Weights of a small mixture-of-experts language model, trained from scratch on English Wikipedia.
Size: 13 layers, width 160, vocabulary 6986, 21.5M parameters.
Experts: 32 experts in each of 13 layers, 128 squared ReLU neurons an expert, 4 picks a token, a sigmoid router.
Training: a variant of Muon for the experts, 567M tokens, 4323 steps.
Below are experts of layer 4 (counted from 0) of a mixture-of-experts language model. Rows are named router (the router's row for the expert), up (a neuron's input weights, with its number) and show model dimensions 0-159. Each number is 128 + 32 x the weight over its row's rms, rounded and kept within 0 to 255. Numbers have three digits each.
After each expert's rows: "comes after" lists some tokens at least twice as common just before its tokens as in all text. This comes from a sample of Wikipedia text that the model never trained on. Tokens count by the router's weight.

# expert 24
router:119077120140073070128110110141103149164164154070132104186184161136164098096159155108127074107146188092141161134126152156126090141109090085187154088087076147140075198167126114143119167121124081149158144170120121146208130124146151162139186155111071076123098127101108107150117147157179102111128182153142138097118183137135138108128145106185155119125111154087101082113147156129189147120105103072094208124150124087124179097125092176152147153123138133141079124174155161105100201125145143
up0:106148140127093056124143195183125116149117156171113117119128120113131092109144158142127106110124117081150192125072143125166145141177140118159163105094221111193110160109074184089163175174158082136154116189135139165125123122146126183085170154178109149129101123143127145185096113082131093122155115120152172157102203147125159107136168126162146126142146068141138102120170074194130111090140091139078112113141140132188114158079113122169139109185118174129110162158194182129169114133160154
up1:147150101089108112126076135141155139151161097149183124134160116104095113068162092111142180135107138095117160107095153150143111135183112150095152111058139205092154161213147142179114049138151142214120112142088102064132107127096146114128122108131061105159126116127082085196057160170128118069081140142152152099168147122127131057123132105138132118136122131161126083150123078119123163171115141120147128138180143083101149116189154127125132165107086091167086117181176132081153121165156110
comes after: "the ", "a ", "- ", "The ", "and ", "s "

# expert 15
router:119109089149063142081085152155171086193083122082128120136174141130145109145154163102171131110128143103085122127174119059122105090135096109147142063068127180122090189127081137076096101121131057079200103132129143132164138150121138139098177162102128137102118106066078096120155115140165152083138135133182077112102076087120093132111124124175134153136133157120126119064211160138131182161140065138138066132100110118074144149113138150145112111133137171143107156148164152097185175119112156
up0:147157098188123195208072136127173050156165089165108127068169136107129163128109158072116211104111116147135124133187134167131089078153145131154120083120126123088109175126157130127114171076159152134101120126158142108143117172094110120166159134109073128116157093080095106128164120098080126126127032136103137171118114091177113118108156147100139158140122198129112152140108143144156128164085112083110144113142146141154111131145162094118178152149136090093072197104201136140151099091177108
up1:102152164110107099130068084120140062188125053171082092136163115148127162135110160134168151141137073134108115081151170099132140131136127112130121168127056071108143125103144148142070097050124101146145135144159103184137108169156117215111128190081130115140131101121133127138109086111074152183114110143093153032092158123116086114124099141077117133148168145141122131147121114113128125173143095109099144142152055109118133160123183162159119147152153070119135153101141092113163174123228107
comes after: "\n", "| ", "\n\n", "- ", "(", ","

# expert 20
router:115131128148126079092085149169180064158093100049119148189169113140088135122127110118174103152141168106135151103122176086114134152162088128122163140084146116166117161123105079097137157139151122155120111152148139110166103112120161120147130195159139095168119110131140081133197198139161091144194151159199080117113187072192130126102112162170131103126163123109134125135201180083110113169106123068117147113157092152111146163110157130076150172178170204133112154120101117128181127133122085
up0:096146109113042017131111118154087131144099130155134171144143147105112109102144147140131177084155053124091100149177144125164123105126163118138126172154161059158105118060154136072187099115182159129139129090144165125160166143145163146132081133093104106078083160080181139163146158135119088169194091108126117114140125102108113139082138112176146105114124108082087137153123156156114098184155088096146135107113113126124100104130093179125134120169155105127100102187083121136184128075075062
up1:156189105124069112079137129116110045151143129169142179148110178164146098123100134136134122057077149109189147070106142099163168187078133155092053130113131160131109108165105154107138158094122063121068160213126133094144093141149120084173089162114088091118120107106120136173136141159130164107088143143139114149133112137184144157135184154148133117146127134102094141191143117136126160147146092081113074133155166126134184197125180165125114125183148165141122171162076122130085155111107096
comes after: "| ", ". ", "- ", ": ", "(", "\""

# expert 23
router:118089117133023116126103152166125154148114157069155122163157169129111115088190122113198084083093166107135097077128155143177154112125170166167152103134089131141059097150114114126134147117088069099117139131190131086178137085114201144087190106086157116129121109113123106083094090140143095179161166104144151119094131116138151148146130158139130093115135102118121078095099115083164130156123027121086107091101157122179186088149170121110094124125175154137061153116133115159117168121138118
up0:149157129144115087123126072152121115148159140145114112155104133130050073132165135108118139125125147092137154136112131121170154114129147123199146119074166161140106095155105126089162122160136090131126113144167080123221098076149085160146114110088119123193125151076091097057124111148140096117171216198169109127122077189090094074171143186154118147119135132152179147107130065122121114133115114112143138088125232127123083111109163124177119153196140160136157122164094167122166140101104114
up1:180071103150147094116138162105113139170065105127169110107103105113122116150136145100065099091132145141136114070139123137106101129194186122176182100114073167118066074155101144100127175157149180132115122128126114112131118139104135119104185132166149117087143166080111074129132123150110076116167165093106103096120095136109138123121147142177075114137105074131199147124083082128157087149103099184087156164169121120162121062137162071095101127116164117116143175042115140109146174182055150
comes after: "the ", "a ", "and ", "to ", "was ", "The "

# expert 8
router:160059113169083125090087150139182054153121181101156096138134151129117152104179126056151166085147110127085152159187140086123130115149102107134139097122152110126047125087129072123118149136120126120165103162113188139158096109109138140130145200155151152136120089086165121139185080162120166104140146135169117159166126109086147097088131178160096159187124153142153116080131110130113109157076132141124105099118094106103189118120197063099130130143106144072106152180150176066150192156096118
up0:162077144178135115168125111107137165111164127174155185189134123098132200139118149101142095160105144105157093155100149078122118088115123091130124076131119091133101148164130144163114174131190110137143161106131123122130118157140080118104125178143143128154174147137152108174041092054136219131163147129093126149135111090125153167105159145195163130082134126070150128114133056092081110136113073098117162104089164167037098134100116132099158130167126112135096144079114093079110142177068138
up1:121102071145103117132085128149125104149097133131152134111151156154155143120148103130198118132102178129120065083157151121114151145101145111095155095140168119135094104106095108117070103130125130136103115093153126098180126154085097053160111155131092124131099131071142124076166157157123176121114101043113137165099112134100062078164142197106066160162152119189133158130108126099114167090061117108054075114195170071094091183110133148107201169138160110136108168119158099104101146094087141
comes after: "\n", " ", ") ", "0 ", "1 ", "2 "

# expert 6
router:095167113129039092047059127115133067148116164100126142122155171148149118124167112119173145140131145136176155151124171140120083149141163126161108129102116140186123094149073093042122159055090112154121159137105195153182103121136163092103170074072103113117115152085130109109105124154136141138153153157132115125121170124119215151150106170184156138156079095126140121146161120127123140145114059128115101102094086079168180099111140084094147140160093172078149113165121093118142171100133091
up0:147117140148087164124123155127139120162106147169129146142099127235150139130178103099122124177106181162102158144147148134131103088081166140198146141143172117107148141130136123087104156140097148118113157134172119071123133175183166069081139087138108121098147099135129155126113104143130169108139108146152138145112139150159161115135085156151215087079107173108091168106191124131055110150140062090151123104094111092098197173097134091119132116122107154156079114172102143135189168187047179
up1:127113065080127127131119214175146121077126131169079100141145132134066122153108118185151112098126103143134064137105111222144077076162148118093109113172168114112097113115086140072118135127100153080155142184186135075142086115116092066130113147100149161061120140142094086161139109110137085178117130062140150092082094093105128123135102119167130077149118142111115070144148147183142104147095102129099125109081163097164139102210163110142112186154145137064109127107112131141123114173140139
comes after: "of ", "in ", "'", ". ", "to ", "for "

# expert 22
router:149080118142108087100065133152180086164179129061142152114121136147096145057137087047186136083147139102123159120156151130102148122153117085138170119119123122168048127107107083093140177158155121128154115158176134089153097155143133136095134164142146139084117112142210107145160112127133117095199131152214091168156179187127168083127126159147093119160144097160135125101125101138164132096088123133108131077076128105128146105125135140099183196154112188095101169167146156094134176138132091
up0:116080125115116135097111134126152124172120095113143173154128091123097108126197108145172157152105083097120153120144151113069149110169134131136129080123109058139132071152079164115076103065157091131113162154169085105193150166152158105162121148148152158121105131160187107129146101074039135128148171211165139139132164145126100096142121168120134144141103114150173118140065150152154135156062151115151102132152128068141168074123101171126119175087082111104070077128175058086095106098117164
up1:097169106113065158134109148106113109152208129111127118098173087114100159090135145131089082181157125105118134125107125116168140091155186157148100143110105097213153192054131137120088137093112092184111099071120105087155169138119199128128091154134162134136070120129151105111156129172132130111187134114142125109135112133173146147151171156116120182126065109137090059073152053085120142111156152147142132154120181119139168174099080129119143138180084134154085093142114144050096108098125163
comes after: "| ", " ", "0 ", ".", "–", "1 "

# expert 31
router:165134135171099098113054114121159101127042159110245136130153108147156126099140079134199104103102139060136088127132180113064102170173118145148184098087114137145104177131095088143105083092102131133102117112093148116174063159056152125152135139178097139113074095150152135171144149139089118180133166143146128132138163064136150100119132099165111080148100101159140097111131130100137189179120107083164148136165123173146153162144168087084121143149129124145119170147138115092154141117149084
up0:183102125146146125170132124145096100150102131142146171144144176204135213088182106151198138147152122139071134131140163118145122174117188159149150037132061159167118136165117143111112102069136126147117151133129112126198141101071155114115157111201108136089103108115167176101116159146146163135074126109151152140194158133150091156129107169146110145139138087105129059146112168105122102167115155115134174160123105083083122100168162126137138114200094091193142143154092134103190165108115128
up1:132118050135103084147139087110132145145135058140148147141143128096146143159095119061121145129133125150197124060142231114110131175095164130136135108143130116145121107084168131153113155143082206122122138153158104146177057163096130099147152160169141106125116145156206161145129184071144139094172140159115087114133094145100081100153111118181150109151189191184106155106082087155164120115050095141117174093138144135125132104086106041138137101149155122133130147114111151104086105119127119
comes after: "\n", "'", "of ", ". ", "in ", "|"

# expert 12
router:112111129131094054080058183152151121201159095017137130130202135102153116158119091148132136091161175098115117084154118085099124089161140158178128147143118154113131175147094148116115068128133115103090146120145114118155094137106142118136126172125126161103094104095121171170149114122164174154130140175164112140082070115120153103116131142174097080127136160139158129088219093120194153167147074110141126177117117146110166088184141125145112161151161162118102160135197147112173177114101100
up0:147142154124137168078104127112058157183106090096085122166179169125104072133127183096122169140143135072145081157175136150107081141136159091144091119156129076143169101111106152118090093115140144022132158174100153107139152108097125130080136136181140075110133099157168136138183139098165164165159120186102119166147139130129157131155153137130116103106136063099121121121156091175137119151111190176130127133141163175105154107188124151170111114135113145088110194161159128182143126133237108
up1:098136073113092120135159162088147105143138123066117152175122158114133123139098188126157146062094182150153066118099133115107161079102122095166131126149150156091122096086112128131169120134188091090145104153120141111151135100112143088168096078174085155075097078163146099128144148162135148105113145100113051179121123150112139137135099160127115115149140139117130153080191072118142139134040123105108144077094133225154163062123110129144230134117135098116096177111167100134115169080136094
comes after: "\n", "|", ".", "\n\n", "==", ")"

# expert 4
router:176132045170067067084103164169199098165078116075123149140144111159160115156169107120182160067198071080124103130163136096097105136154107112170141086109119145133062154146067078050153084112182098118155142115084095123138159118120129146090110111115107121088106128138111114143092141113143159098145108137167128130145109182128125122138171141137144156116150097095117090080229097111151157166126103089120142156092090136140132155132090109080137117124127195100137106167145093117118169113135148
up0:163080110175110083139094190164069108165140063137158138183144102107116134090164134095156146101170175125151115143109121118125169176175162124118098148138121142126139133141108143076103132115169162069074115118160150140109194082150156142177095068114100181128120148114141148119084078093167140178194126151117097163085125117160191110192129073188125133164137187088113155109151160103160130129116095151126133144172151180127113171082173124085097066126154173150147165176156145143140110177118126
up1:117149036161109114103113171188115099165122183114124154128151097153161155166157127119121140123114074137197102115182153140108172136230065099092102147119125156090086114111137158122158144115092109081177137076114156110092067165161148142166156110110127120099110104122105119098075123077068126158094113135207135128106112095128154158105155104126177164145161124162166099133133126110176192102177084093120123049167098153100162133127136138113120123117102116155146113154114116116079185129152065
comes after: "| ", "(", ",", ".", "–", "1"

# expert 11
router:141165143197099075055091091153177122175108140086143129140174143094120075129132094110165148138154184091109185133214172152174143132132107135136159132134089116133134141118127133108202147102150102151085154117141118179151116122111137158133129112058133133063109149135162116174155136152149143142108104179142153135107090142073154132100126119192110120183111115147124122105145122068175119158134090125141145142157148156109138095189123118041194221122140112135096176148074162080098161124103101
up0:137167109153099154125084162127140124173150086127140058137122146165106103120114067107119175154181123110153125133175148151149107198150116108094091127108125061062161122150135134125155157112127106129076116087156114147132095156101137141118161213098092142180093173136117163135137059059122157181192103094136164116124147128151089122128184119154158076140088090167109121124079150098135106153123156104152087141110044124128206114178143111133107146107146105111175216146093149122154161104106090
up1:165122091128148103109048092161067073137164104140165107180148099074144153100114210112111073136081148093080129144107103150117105166065148165157145118162101152091152153124155108140167116086090164139148130149143167121133097129083157125091109102119142186179141157180171151182170124141114086165143190076138122108168116133039128125080150093115151063122093135175123121087139133090155132092099129151133167111129128114142108091136164112089131137110207159087149151174066159110115106149135133
comes after: "|", "| ", ")", "201", "–", "200"

# expert 3
router:129129114139043108068115097194126137184158099049151127161174176126168092145140129099163077082162109097139097150143184153158101126124101134182136048178103141132085181158115133095131097111145075169176104125152118129188156158125117096133140110082081101120096099123103161084152157158112122116173096180136107137109119126133145069119166127149166156153102096183150091132171171145187169142101096070117191107134139153125149138111071130140115113119143184118099154127145098102148175167177135
up0:068104098133112107088119162175089162122096102084136118140109194146146149118167101190096116107125149142108168111106170137178158167130124155156094113128128093082101180097115105108117108104117093110118157097106130052128117102077166117155166152106143134148140139141157079106119042127113104056158110076161073093136154093132165110170122165120118149141093118151126045165125176092110207098159161131154138071114154119143122051144073187145107112162134097162106134095098052143134105104103150
up1:154136110106051088098151145121088113137154103122045130113102102159135163131130151107060077054073130084177119143118120147039111178101107133160149110157059175119061095068082083108125100162171152131104120171179107170145143161128085137152136145149129136081113120078137180072119122114118131163149127213145117195137163137103105112068163124096129171101119135141156166123106122150126094185111128149113144089161118138169122122135135141073138153123116168131121126160166118140160076080110122
comes after: "| ", "the ", "(", "–", "201", "202"